Below are experts of layer 6 (counted from 0) of a mixture-of-experts language model. Rows are named router (the router's row for the expert), gate (a neuron's input weights, with its number), up (a neuron's input weights, with its number), down (a neuron's output weights, with its number) and show model dimensions 0-255. Each number is 500 + 25 x the weight over its row's rms, rounded and kept within 0 to 999. Numbers have three digits each.
Before each expert's rows: "comes after" lists some tokens at least twice as common just before its tokens as in all text; "raises" lists some tokens whose logits its average output raises strongly, later layers aside. This comes from a sample of Wikipedia text that the model never trained on. Tokens count by the router's weight.

# expert 46
comes after: " |", "|", ":", " an", "}", "<"
raises: "i", "es", "u"
router:456458539518539521502519467476503525519463492487478482452482487507515495544517512496531514495528510484520511522483521466525483545502509484497510500523471491500511512489501514531516527486475508528497519508516498524576475531536519496525484500500452533468493501480521530524478510494533469486510497523501518510493494513483504496494522458537537453462536492489471570502493483553514503533498509469460460518484563516492540519502491532476511524543506514510522485498548488463492483486497479467510491473476513451509540524501556479474490487502516505478491495476451492488523457464509469512488476498467506489512490513491528492537478555490491520503516467502516475484508525503498481534502541447462488527440465479532513451537519508484534488496472516473499523496492491515559538509518542
gate0:485511569479523497486505509510518508481555546498487492529503533504526525472473496496470467462538533440509508487481489513494519489516513554518476585510516514519500484493492530522490487526510475519504490553525499537547496550472511540461513511487470492518535497498455514508523500499521457489475514474453481469456520483487513515533459471525475534491494497496503483476495486462488516492484492504491469492519480528563518500530527466506495505506517516478520541497518547508513520502471471516502501456477491493493487518443505493430545484494496511478478492464471502495525476529491540520555491487476532488485485517521472528499461509489512483485514501465522511468544497473519517512564520512469508494493507484463492530467526528544502520536531500501495501520529497530533528493498487
up0:483501545507497482528490512502504516504486497546500505478534470506497496483527435524503462497513493506512519491496496462487457463478528486523501429458480486537532522517519496474513497487512502504508509492516502519498474496508495523526537524486497531478504524509535502507463500534543478512536473513525551529545497520492534515520485480493476455513486526497494503531539474532535558507525465505505499512494523484531521496463490517441473488494518552462515508533512511512496508502499554501524495515509505521526499496570479551477524509470507486504516497512514440479486478487498506495509530482458469482501500510544550518490521495505516505484494519484479487453505529497492504513492582493573514435489484503512468449498500523482486491450489523495535497433518508477525510472503530
down0:527533472528521515501497479471454507530480518526515541486463497491498447543499513509502534500500461478450517522483505524519459527510532466524494511502551532494466507468490524475498509487500519524500502481447511499507522479499489548493522473458501536463503563526481452500498459494504485524484496497541469467483494504518486474495478503504503491463507519528511524537487526498476480494483454492462471507498550501534488488499507490519502540477516503449532502458501503525467522497472464490493496466528459488523496487509461520518494448458534497542500497541489471517531530471506469483464560512453507464507507472463466517501503503474505554506502461519498515488470496485483496545493473466501503464512545548510527499472481526466491515497481493471546506461526500507545520522522509
gate1:488532495475492541488522546467507506549487521486452544491503489486483488495469456484524514478513437493479486540474498498470497496524489484519481546547513490524486508482487542466486463509556437474514454490494492473516520512511493494506529526513531487526512492515512478491510531480497482504498487517474500517523467474485507489506513512514477456505536503506504540557518520508535550505480511497534524487476503481529501479473501483457516514487521544518520508519511484472464510515506479482472441503526470494489407508533519485530518534470479511509458478525440469476513480511486489556520495498504555500476470481501488483469496526475527469480473468488508500474469499489516475536541534479491509523466469503535493497452524492482519481502450499500510478510482525463502522511468530
up1:502546493477487531505517528456511457538493534480464541498518515475471470506485459482523511464510488513525499535472478477474478513531494511524487523555512495494486532485509530487514443506541444496513487492503514484507491488511529513504527521521550537508534513497500487485521534460488484498500481505494511528516486493484501474530499510526486444491533507498497540545498515504534538501505499495529493499452496482528465500449472500450495532476532540502520511502500474470465538535543477492499446509492515503490438505550532477507530519492469501496459463507458468479503513522491491549548493512516566486451485493518502479464475520480530486507473495509514518495470499492524486513526520466491495499507509478527513481475554475469523442517470500473515478526472549485490514506477542
down1:533501446531545490506516486511524474479523468466500482475493585434521521500507518514472491537484514489457522520514530508485486485446530512482509519528470499510486499506493495523456538488531495512527483516511493499543460512466518497471535457526507459541474448506472494492542525492472504508498503496543521508506527487518488537486528503520540499468482506528505448539462516485491546514501508494490496487517560493532420482462463522486461522522533495525461507522465472509459520475522498507532510521487524498498518499516466470490517504475478476480499515498492508499505486481503509511503484476514532521507518482525493515485494498507516495473514495478511497510532486543521474494556478509508516478523517502538488468480511500512452498461554470482476565472487512478537528476536487
gate2:456497492512515526500489512459483442483465490517505518512518476510513529531478492497499537509488510506499493524455476474455535467505507459488545470476489517539513468507527476529522511505486491494530513485510520536565518468550509510478471460530496455480535513492518475498472518534474533506516490512520501510515510482520559529476497463494475480519487482495496454553503493498503486551495490495550474504487482491523489514524507514457503503472528514465525508474494480487536508519479502498448469459496515512467509508492506494485461540477487488461509514475513477486511473473508536465538503484443478507538502512489538517513469472513516513519548507468500527483500507495565505419498493521509499482497443484465535470505528502512498485526462482488459469551513500462456483516510496
up2:483506466451515544506510510513494478487497495482512554529531524529487501522472493494490476471525504466502482459478498553478472515496517526514509499505507502533494445508489497538545533520481517482544506475500519501519508523511529512518471481438482475509520458509502524502438486528495521519500515446470520516415528504497482503500498514516489518461451512485504521506500481509517462506485499465484474486519487520545511484494503554503521475509501520436506483500487524442495475535471524514509457508468489481455536506454499486499471540513494471481524523533480538533490473495488498492519520501494509501507488504557461535497468464481513451521483528479514528484483512509508529417463489507475533520530513482463487501506474520519524515515532506535509538485465473469508515512514493
down2:452532465502473489481508529515516484513486476488517480485497506514498491462450472528485501535484484504495457496506504522475469497499487508453486498512515527486531463514479526511474507493506447500510499491490458478504498568480508495489468528509484512504509517456493521480463498502431538518535485501487481472525523495487507497498478522518517482496460539458518497463523485501508532471533493507493503484543451484527473450495524515492464483519530509533495465518489537475490531463516505504533471506536516492507469499442465533517523534498510495487541536520518515511517501529466506484581509495495533482451492514430502507474519481479517495456480515516503528486458488495576509489470482516508533484511496551521486528460478501500522569501534488518471495489497484523493497477528456
gate3:507472477511483516509523515465535514501510481477474487462528527489522420499487510493514501521515457488475442472511479524511522456504465529495567473519493515510510479506513536523510524501492489516544488522537444543498468503525547507472478460489531473501499530489501485485504454489500501537476529469488520503470529469472444505541497484462491470460492466499498533490507543505476522520485531517519468524520504446476500525484528480505492505503450507543500470531491482494506470511483495496468475473505448523506511506494504479505497479492487519481543490544474471529511547513470497539473464446467485512501528473497450496509517488509482517471518513496490498527489523503500506460465483521514549505534494496518527472441543519499488534490549504511469543499473498507530494491473488
up3:540514512488515498472505498471501517505504470523511521524455535510497571514511540505502513492506445503481508492511503480526479530495484437487472492477524474532510503466480433510438515532559482489531455509491532502491517485468485487521473557533492474515517472511540506509493530494482475510461455528501552487527482513470536465501521521516496489486506479490510546517494482513533509494489477471491528485482481529521524497512514513445510501495524465502525510469511545498493469527506539441539504542514497453532480496528548521523483482496494499524449510498523517461506492498500512469521479537518535489510497507519516459466522479520498455457521472500473504500497495519474514500521495493517470485486541504517469551519476519493513460455481461492514475471526494501457498485533465
down3:494485513525483505459511490518490495463490517516553493488503466447496523487505462470549504491496480478502541533492497463551499526522525496502517506508455480486483472480460526536503492486526483471514496505493528505547479494514493487508463482548523485530504517499496472490497484510544486518490506526481512527497519478512503484538510507496512520514493498499478469501528483460487493497493509510557469493539473505532486474497424459461562486497447473535495517513512507476527494482521526526533453513533476494547470466501480483467507495519471528517486490504509532482494461454530499494467509489500498513476531471509439463457497490503476539513450505507488520496492497519495489496476502563490467547524511519489467524472526560504487534427501520495489548493518513481547466474496483
gate4:530479537519491492475511487528497515490487546495495526486523485495455465545518468466526478508520486525504546466448527482450486477523445525487498508491541491534522479490502465483527453573492528502513512506468584472489480527488434498506480511490532488484497512500503502518486480489498478512490490456539483504486472497541483497462497538519495474506489520502495492495467478510510554492539514469501518518479495502506477496490551567505486491550510517485536556516440447460475519527480518531461531484486482478485509469526556503477520544519499495516482509525505510501499495496497495521540508477500544515502503514530527504469475472503496505482463505481479471515496494510506468472481446526549505483529510510492508504527509504480510484494500511495479503525508527461527506534458483
up4:516428472525460499506498466481517537504541475482449502517492455497540477525539489457490484439465459512513499485512522538473483511506486518528517447517489508511491477488505461504510494518524490502514503458551504515541541465540489543513491475535492471490498498487512477500467469489478495513509506494536474511503510522501479504514497470474449456508524511505522521509477471522494486540499487460525500510497524467512471491492509531527504526452494520488520467508473517502544487498494460564459531464519525475529534518475528501523526500468521490464485506521515556442480503496508519512532517493414505500496463468487470493505480453527515494486526536466504507497476504497517505480458498525490493485508505504467489511519555482479483483445504504494474525517490493506520509472469529
down4:495467511491475507500459490527484513523457517517553500483547475486516494465453462491528559509503558505523500483503504493514490501477486495483492486505496533501485487509512533502518455470512521507533529482490497547491441524485500500481509469461468488517469494522521530512547500512483474480491456463518498494483494461515494470482508492494521466519495537512528447515530491456488488497503515511488469522472478513470481449486501499521458499521478505522522516530489494488487528528482495467458452470472506475487507500505455521502503494514492495503508509504502491518500503530471511491481466517537490505494506531504572521508491467466528467449444510501511519466493507505549530455485496545483507548533467505537541428525467470486489507555493493491498452527485503484520491549548485

# expert 81
comes after: " B", " V", " S", " W", " K", " T"
raises: "t", "er", "-"
router:476500509507536537496510501481532513499507460514512494471459484527530550515495526478518531495490505448470513490527521477503522519482513526463487499518476499465497475480452491520531546522496490500495491493530454507508484522516510510509422509508475528477458458535522537487482493498524496502467523521485543527450480518458536506505494467527482486440547458497500542512535478508483482492481485505484478516481516534480521526542466508474508529502497492516545499466506494504482484472529470520501483502484510471544512503486512488480481494478556500474576486472489523482514497477528468482517463542450481489498485480496492501530454470489499523509534485457505516477516501519477498522504496474469479568513483506522538484521538526528484496499510511503459502507461467522481520567525532
gate0:493474489515457508514496460486523500500484514493496527510480505505480516503513478472468468489515507514510463581503500554513556488524535479487478498447460486496485529499519494541481517524495523486518523509522524515499549508488491479528441463451490533518501525505508471464551459536460484467472515481477533501474435503513518489468515473495503511507497498517477472523553482464465509446482522517515479520534461494465487494471465471513530478515530520480523526494481469540531478510476520471480468509504515505482495494480462520527543514535489505468487470491494504530497465514470529495574516517538528496489489468478514473481493503503492495482503479446530483506505516505531500515475502497481511509481450494490487511487495496483479471488502506508486471554503463484544510469469437
up0:531537525516538534482519543490466510489508479527519481505530468539527471490481504538528540538467506478488531458488506470488452555490461509508510520520545508517509489488506469443508480495484473550470509502483491484487487485525501526459547544564525465497484447525512518561471524485515498507517495515533495483509554511514482515542478536497499491533507499489512515486479490536558495537513483499496528485461535521520530515480515528466464513488480532509469459522525506422484528472537464501494493496473508498514475516509541485460471481508472493511503528472515495487503536505501491507466496485436475487527543549523497508516519488501486503526511548530502483508496511504523503493526506498519481492509550504501519490497502531533533513495489493461519494505536517496484482534533499
down0:492538488523495518489523505451528515540521523427499489489488505536521475506521529511470520476507492488521512483532510502499505520498490513499519542488483482511535507493519470472498545522487492484507466486527454520481490482548533448468518525518504518500511486508463475488512447501483498507514499531474518495529450486498459489520519505527493512501487480484463489463525524503501506489541523486544480526512550448479476478500525513504475507478470483483499452527492525498533496471522493521515474528533491523500487558478511490477531512528511571475487535469443486483495518500534504542458459535511485481511567479512497538467495482517470531505486488512471449509490531506487480533470486505507552493510535539514536538517516507508469531436490502446519497484520535509509487489476491
gate1:505466453498506486520503511506485499515516489524470501528527490535495489467485500483513499488511460545427471502530546560486476490554489470464517519538523491525536464493510483517505504498535471518524484516525482514486510506483466503494481503496485505526524503525542544489488526483501511514499479494493456495526500427459533507466516506516513503524502500497502491521482528525468466450514502509497533517529534534488488523535470484496464480508550495488501506523505546489521472486484453467525506467481526483518496508515510523549534466460485513505514471542493509514519505540539474504528476499498464476537526432522461489499515492537550510483474492474498533487505516468466483492513517480531526540496517487496519541490501542453495490511471458474554539453495501479461485495492510
up1:539462493475498494532553458525486510500519471518517483540519522493480516481498512525514476503547468508477464507484526531482469509477527521488489566467510470507528475473488470517542484504458505476530513522493489556508485470497534506511432449499476492552514451510507500481520497505475522493501497519521446543466468479503497485555518486506542537496504517493526469484497501495460488487512518485539526479484501488460468483543499500479500486476529480536483530538475529461477459519493452475514490473475476481513514517500518509480503491512512498464527538541465481507511528503507512555472489525515540503517528515550498491499491514539540524493519519509521451509479498503497494496501502495476533553541511457520482511504497517475450533496517470494461542512516475519466498469506507
down1:446498537464440513521515505536519519521486504483538505510501484497509560530520524514476486475506521519449510499526470503493434517490475505529505539492487506525477498483518532525458473525506533486532452538495486477522529487527559525503488508470514507499554495470522506514474502517528489510508549485507483540512490501518475500535490510493517519540499512504518527465510542489485505496447438464508466482511486503470443531561533475478519490492519486487543548508498514467520471506507505486524487525501473471481521510522502514504505528497463484507449482554515504521451456489524501515527525489512467476498508523479514508494521505526507525508514477530507521500479474487519478483456484489537522508560505520582498476479487457483481507520501496526468523498495479475479497469497504
gate2:509497477507532488465448503513515520498488531484498568519500488471540470514520522515462465533510504454488514545496523482518482464517488508477510479543524487523502525502479521527476510500501468532552475489540497520476437508514509493481490468465535482492484493486505529538514480495490490464527512485479563543503496514489481513501475532496520501494539469523517516485507511480473495510494503510480517530478482528490490505496476519464574513508507498475460500481466471542465511468506497471512516482487484529493509504540496519506465485480507488506439539467465528515496482468472539517541473547484524505497425508515499463493508529502481530476473493503496461525552481471503445489479483538483485511523467475508480463481477504509505495509453555517484538491529500458525456491497478
up2:487445502493496506545522494502484490503502512516517511515488519508450532506538463496533502504495475525490508478493479468494521519508538506498500488492464519455490446482503485423528505505503559494453551519539490510545533488503468518510560482513487531467509554528549488449483531504535484501495472509513465488536529459486485460502549469529486511514495503492489472461512491488534487498506502504489483489496540471471490490513498482506504475498509480493531491485516520435531481494489516534459503519508529498498471479454478521489533491520516493509568456527504496475519519526537516497481543493495481490490528504508499504529493475531502528515492472467548532506457527547479514496533540505506518471496515512500503553520492475529489497497494452477499466475459462506488544513506543
down2:492532506497513523493486512414506518492499512489495516529529495502471502494484504499512503480487519472497499529505520508502441506463508507498489543469492524459502523486524461510551484525542536518490494471458515506506552478541424560488537554483476456495502456500505515483477521465501534541517489500487505472500480467454509518516526515482490522477507453495571500470503471487502519508523499522463535487496500513484513523469521509521487509509465509539494508546496519527533483510486473520522523479540473466509506575536476508483519520518482556482505501528515493475554518550490510490501542525501477526502526499497495486505495509533497520488531488551488522479480470528503514519561518494524494491474525496480511495500493512501533524505501468485504481443500483474526512546512536
gate3:534537516513499446528489507507534530557528501472471527513547524474486497565484483483495504498495515484527493516476479489482488496480523505473497528469567519533517526481491510520478503495473504455499493528491497496469497478486516493517481522474488514514497509503493514452508530507496470490490512489446524497458478476537493507542469496541467499489489495496485500543457487479481525492525496513503494496479505495533496482488466505500482478509480531522500486469503483542511491536491494476484562453479456520541497489460460519457478514508495513482504525505519458494510509506471474500464467461498475464488540535485473502536500458518473524481512489478508514518470501530535492493478443479555493497544536458488536565470481530497460487499501456542508485501489538535445466492499546
up3:452480487469486557454523503483500486461485501522530491482475469514517507435513506538495504494510502508477512496525504532516495479508479499530510504524443482468482468479503496500516501500515516516467516471509522492552529551521497524505516479509503460519497500504530509521515464472510548509522474525554494500563512516470491499495518475464552499509502513490508506469538503506532455503483511488489500489532503472478487524511541513485533546505532464516500517523502506485486507474520506537486465535522526470467513507519519486546534495493533505508503478482512545482503501480534497467508529530514539519490475496509532494455493548473529502499497494499471488473511533505476503522532529515459489486456470565524500436498521454498550487489494546466497506514510458453558541524498458
down3:481465493481463506476463511550498450470517466529515486498544515483507461540516444463466504531499539498484514463490525506520510541531477494548532450499545505490526541503522548535532535446519495521490502478500492531464510496517532504521520462519565480512486527485493539480519515502547516490497469485532511494498522474527522536502488483491488483483500509516505558504515525492477471510512493534509506489505479519459510464518526542498470460492516538549460510493481477507472528501474483454498544534446534466545537521457472491503467501475478493496493498507473533510506523485476473481508493467502475486497548498492503489496462500522489517504465531510486492494500491465515460498517479508526513520568492497469465482491520517502516514486509534510493485478496489526551469502500518
gate4:510510549450531536504485498515535535490489422492520492500505535525465490542480536489465541510513522500529486526508487519517539522512483554462553514504506481485502512490523491477509506497529491484519530530484468509485478509505509506550500508522486568505515522538475496480507505514462491495481444476508506493504492488445482516464487507486535535544494469504509468498539505501513461481535502519504515462502552473511506494525517531516463497538438455504535486521495475483505511521489519466509519503518519505561499497474499482470539470533523510490482493521562475510457523484543514511506499494514498495482499455508510457502492553489522492500531478504506489469500505488502517513498481473484505500483528525483489491548473484582568526499490484507488484520473537490513489523471483
up4:527494551474540554518511501486521517488505431470476487495503524504421508521492537492449530493501493482520473522498491513500542505506480540457522495501507471479497494490498514447533493502548515467520518495479471467482493537483495523545483519542485586505547495531502497483497487485449492505501429466503491483497495509428494537452481500485514509503496479511514459478543499502524487480492528492507486469522544459510520495495500550499464508526451474473526512518491499486529525501468508497498520477526508490537503481460486484514507477540513514500496503523564518498488524478538508480487509492517499483507518460499497489493511555458510481503538490484512484514468515468493493502494492492506502474478497524483503516522479494582540533495518472491491481521466518483503497500487479
down4:491461457505522499445539521521503505516505469504483485527477514467515523490512437513494490521515492507480457511472535529532515522487509480486471499532496496480539529471566479515490506480483476478463478497514512521518494507523514545511543494516471525488473515478459515500454476518490509508518494496513522467495468472555505499505525474471509515495527499490499493489489476502502504464493491514523528471505529496530513472486488525504493426510480499514499511500478530526517477521491523544544517520515496520519497550449512450458517536497556520507522489456482502565452504478513513498531491490500504510527503506483536461482520475480479519546565533537464498492522504550507520469491573514532510501494494479506460535509517477528501498527536461508470496505455462502507521515535512

# expert 24
comes after: "\n", "==", ".", "===", " ==", " ==="
raises: ".", "St", "A", "-"
router:443483510508491506494512457470584500541485491486525460491506471538509519504522488521500495525481550512472543527515504498518512539469534504441499487505488490493517501470495488469508511475490505545453524483500501498496474503502524506488494520502502490471514478495524495500547507468516535472499504506491514586508456512516506509462558494518488398497504439486501500487512498485518492500570506493501464464502506528495526493480500507491516491489511464535509464455518495445483443497505460472456499523451513460500513495470504478487459511478510509492511462490503496523505488465500498500525490513491500497507465520454500482508488483465496509536489477484524492482509498573498486531503546463493480561509499507520498463508502534501504491506495531492489486508513473502523488515528543
gate0:536489485467517474488543545471523528490499476497509486480491523492503484473532499521491532463481525490499515489483472511466468512503456536543506504455514515499501453493465483460490500452530479484510458484479482516515497519523530537557460488506467509486494519489487501485499496526470500544570508502459519509509503540524466511462494534503485550478531447497505501455532501469474521544536505504499506512523514504501539493498532478497486505514444501470513535475501518484453503477535479526520496526501473470499509468493475502532524470499456472502468495498484457488490498528483482476555499510525480493488482542500473510513506489551495512518523537502537496491453514527560540507467531495483487554489485463494484476508482510490511535479512509510518465528494565516548513493495539
up0:484524495536463514514497481521482479520508516504480495508555488505526475528483475506506449514548480498525457546526543500521530478498534470446483499543484484473503516514553507523488506527484549534506518513531515478458530479471469471458503519481511502479476482499507498514494521460548500477430506489535470501457498463482547504532509494486543456545501539518492507513480508523510512470461497487495463495494480464524471509528485543503515526505539511521509493523506469536537519521472488488478510488509522536471480487500541494485498521508534534484504465514505530515505525443518527549479495491461559532504486463515538483494525539488506489509496454485465496521519500490462478493537487505519501462513510526508503534491500484495495457524467490496492499469510454440477498504523490
down0:522479530490462499460485508460548513497486476491486436494518515447517500498460484530541526481512543517490485476507533491479484555514504506503493548508484513531463529482499521510474557490563473483528506504523520504514468504518480514495478518520524511457530509503519508500503472484519536557500503518524490484490491511465498527501463503511484510460508475513439488545490429534527495477471472527474480497495525486506503494499499513521487471491519500489520468463500460538564511493564497481457485519474487497496507498522465470528476519488504490461490481459495496510471459477480487528506450543496455505481475505494477506464505457487468518470491511486536502511504520513507496477544449542499531490523539498459489518456465472488470493474528518499497487504470494520482531501486527
gate1:460488504500469521541444470446484519502502493475487524513505534512489505493529466479507480510523512499480484505550439511501451460512500460537514485508478508496499483470507491514493475468519500444484524512510442507462506467510561517500491554470508489519500498504526461542451506510489478474511482514493508488435476515509477515511521479499542469547526508509495549520499498521471525520483498488470507518490502484480493518447459512452560497488513507493508473529601510482514537518447536521492469515517517514492482499518495496486502473490504492536450453507520475485496527456514496520506494522521467492528479474511539493511507481485505471499490544474530513479457497490515458512481513500493467479530472512528497520506515492497494457523508498486518508518469487462488539493496532
up1:501502523509517491518506507497530448505531496485519482481512479523442513546452504526526449497538497495530541523542521501462477490447508522491545534475473484495501507512520514470488550455476479515484479549486539478485502509510525532463505506508513509473491496500498459509445490481497469452479520475493481397474444485502521499487475482487477497483513488505492486497549519497499485495499491496499502519528478515507496501508495479512542541528457473500531551544506485513536518479482470484492495493481559556505482501529501499457453500482499486518489485504534480471503526479476455528484488498521471474480501476459515493527485569511505472512510516467451519498538506468501497497503497506516515517538497477513503474478530479509519507517451526482517477541479520476468523501512488
down1:512484528522485500482510532515500487506473452510520479475495500520531445544479549491498518477428506500535480506502448491475508498454476502507495535525474524538483500520537506505446521444489522480493512499467572517476479536483496516525483489516480460518504493511489534526506470509494473532513548459478528501522443488463464503492482482497482501483536502510472484529466492509457464525503513487484499492481537569516498465531476489467505521450513491472520498476499489482528481458512460455519446496528510463488482514517507544524502496520532514459492518473533500461516492509510490489515498458503499486420517534474487517488514471479503491476510478480502493480516505464535501516527501549493478515463482496527525478466477473516521541492505516506505484518487512509506494520496451
gate2:523486465486536477557523485465518528468486477531526523517517464553501474506493502479503509503467453463525531526515540522545469466508494493524541474458474512525501552499471512474494527448500488476499516505515512507493507464470535517479454444502490534493513452494487498485516523540494455467514468472459520508570492498526516509511510454466523520521498471514495513478531493540491508520488487510455525520487519547540520496544524516494520499512481452476523474511506505482508508495470505487534521483489533455487496511483508487531522490485455502500504486487508479470489520495485448527491504513533441514479510508496476487474514560518450461525500516504508482488481484525501477456443502467486525477472480503529516505492510501542500506482465499516531505539539513490535503526499493
up2:478469523561460550472530527514535487526537520456481498503489513470520531527498495493509475480523500507471508475517488490469521523475480525478469482530522491450536433494562477481491494529508516527528510486495491506472537547519487493499530549483497490533470550506509507508503478451510534509524530529539460482445517507483483495507516528472475462476511500493485502509471507461527484509469506502532472499521509483403485504501513507519482481457500518536483488526500541504522491534552496513505485527506473507502503469468493510460461510504559490494483531518473522491512494500515500480492476473459557477539487482484502518507496474474533531463517500481461498501517526490482519542545535502511457485508545470511484507491493490477486507510524489509474458466501495522480511495510514
down2:505544543521483505491461486486496451477459513458480473443520533522482488497529520519547524499449494473509479504510489480491497503513500468458519488532432501446509510504520495514555479480482543540488551481489517519471500528445469503498518519474499470494519524523536539499505479522481508510459500531483502487464462520492500488477497466509489478522514511470514523538518468490468495539541466478550483472480485520488512461500500471479513530535472498527522535507496512534525502548534496486514477502510521507534490493503512499494508539497564493545510505495450518491532508480495514519539485522511469506516513497495476508463530487496536485467487503524482496474501474498496491517542472482485487487536452541455521514520489440488519505488470550489539499529455488479518505496489482
gate3:444453504487480513502504509508498480499520534499464522502462528483510521525499508534512501494506503529531505511536535469516530484558500511483482520522474509495481520514577476497489449487493497441469470507527478505433501529517529494494524496514558526496467535514464487521514495486495452517450514513479485490529501480516532487509476473470532476505526499516484551497516496495502474519463495509478492469443446516490457507505464518506467512546492527534534472490524474460571525498517517504554536481505473516480545553496476498483522527514490505513467496489508500506492508504502510523460493488524471503517528473463479506548498522458527495518512488501553517485505482489471500551545487492491485494494483483537486456475505518522485480520527481503482498481498472497520480488458469
up3:472508449486511469539452537519487469555495509497480506512511458446517480533485496518484492507522471467510432509504515475541507507543506477507490472519514508506506507541549480522550485527500510500532486495492495513441521462491494470495516460511504470484466487522469517496511522533503509509442497489467502486521510491513513487541509527524527426438487523501516516516481505485528507520471502485490459525529474521483472503526567492488498516502526525540511496485543465463507498526474531497452496507465465507485481510520521496543468523461500496490527472495482479489467475500506539515477490511450486495519494495527499499478487505505526442533516513494522484482497488465481477561521500474490481509461509514508511472489450491463509493490499492460447513470513467469466473507480489
down3:465464485490501500498486470454460506457502449510499520424474470483501521511491574518468509482512501468550474494535524466467507532488473467449504497510497505451492462462501502459484513509497542526446518522524513498490487491468467513504488526496481504493506496504545485521479506498535489485528491549523507510460522502473516517502543487534489517526525501490524525527533521516497508510482484504514529483518506489483496509537463471505513515495479528512513503496478543474470486470538512470479479501519535506535517484511455496470486522488510438529534457526477490512508518519509462464513485533503468487497512512497548494523514464482482493497529490524463541441522492503521517534497517486504484490501479481488466559439475486514537483500516524508545510539535512545497519514534496
gate4:482487460462528504448468507516492513531463495507507508548495489477480485482509495532467516527481489488536485486444454487475511514534500525510547504482527516495476471464459484467476554512454469513468531497519454510506521471536469529477548472493489497505542470500485537501519462516474511504506508515494474496480561484521469513462512531443510530547532474485489459503461531533540501496540506482507478505537551477529519508523487481468513521497528496482499522529449475489482458518501473508501510456462481496486519478467467501499499515483526502502507489484528524547480507501509492487528475488542526513516486511489499488494481507507463490480509491539558469478490486464479528484449493501507500500511543545497460499508543490474535517466519495490496530485487546516483519516518473
up4:483486453462525520463469482507481531540460506514485510547503489485485484484499493537480509508480477498532476485445455476454513522535487519504553508473532513497481476466471489471484547514450474521478518506520471516497506474521477510474553476491488497502533466500479526502538454500474513499510503512482493485478562480531481524454502519455503526536518480481504446523463542511543494496531508483499480501528564486535503498501479474463507509500529494492509501540451471484476451518499471519500496462463489505477527493471470500494511499474507503511523495497527498548482507490485497500520472510538547510486507504494507488476475518487478491469512483507570460464487493465486527489446477490501506505519538549501455504499546498470546519460513493507478531516501540514489518513505471
down4:489502536461475469466531489457551467500498470463474466487511478479479514484473471534481514450471500490521521514485497501503522481482492503506524480500526479527544531464495474539508498504494512545488526467477527519448472490513497502462504496460480526487471547517523461495480529516488509498544496503487543487531544496518508404504530471520521447567495515495515527467515532528503493486468442533518521506486487530517492485479490493524503476519452512503531485499509544522530532505528569477508477491479490493502486481533474487477508481490498506501463481470499486486450476475488509498464504510508445503499495480514496474492465518482533507498517541475506524469499501506492509518503466490468531507504522464478485531473461537499473512457516490553491504551536503517508505520497491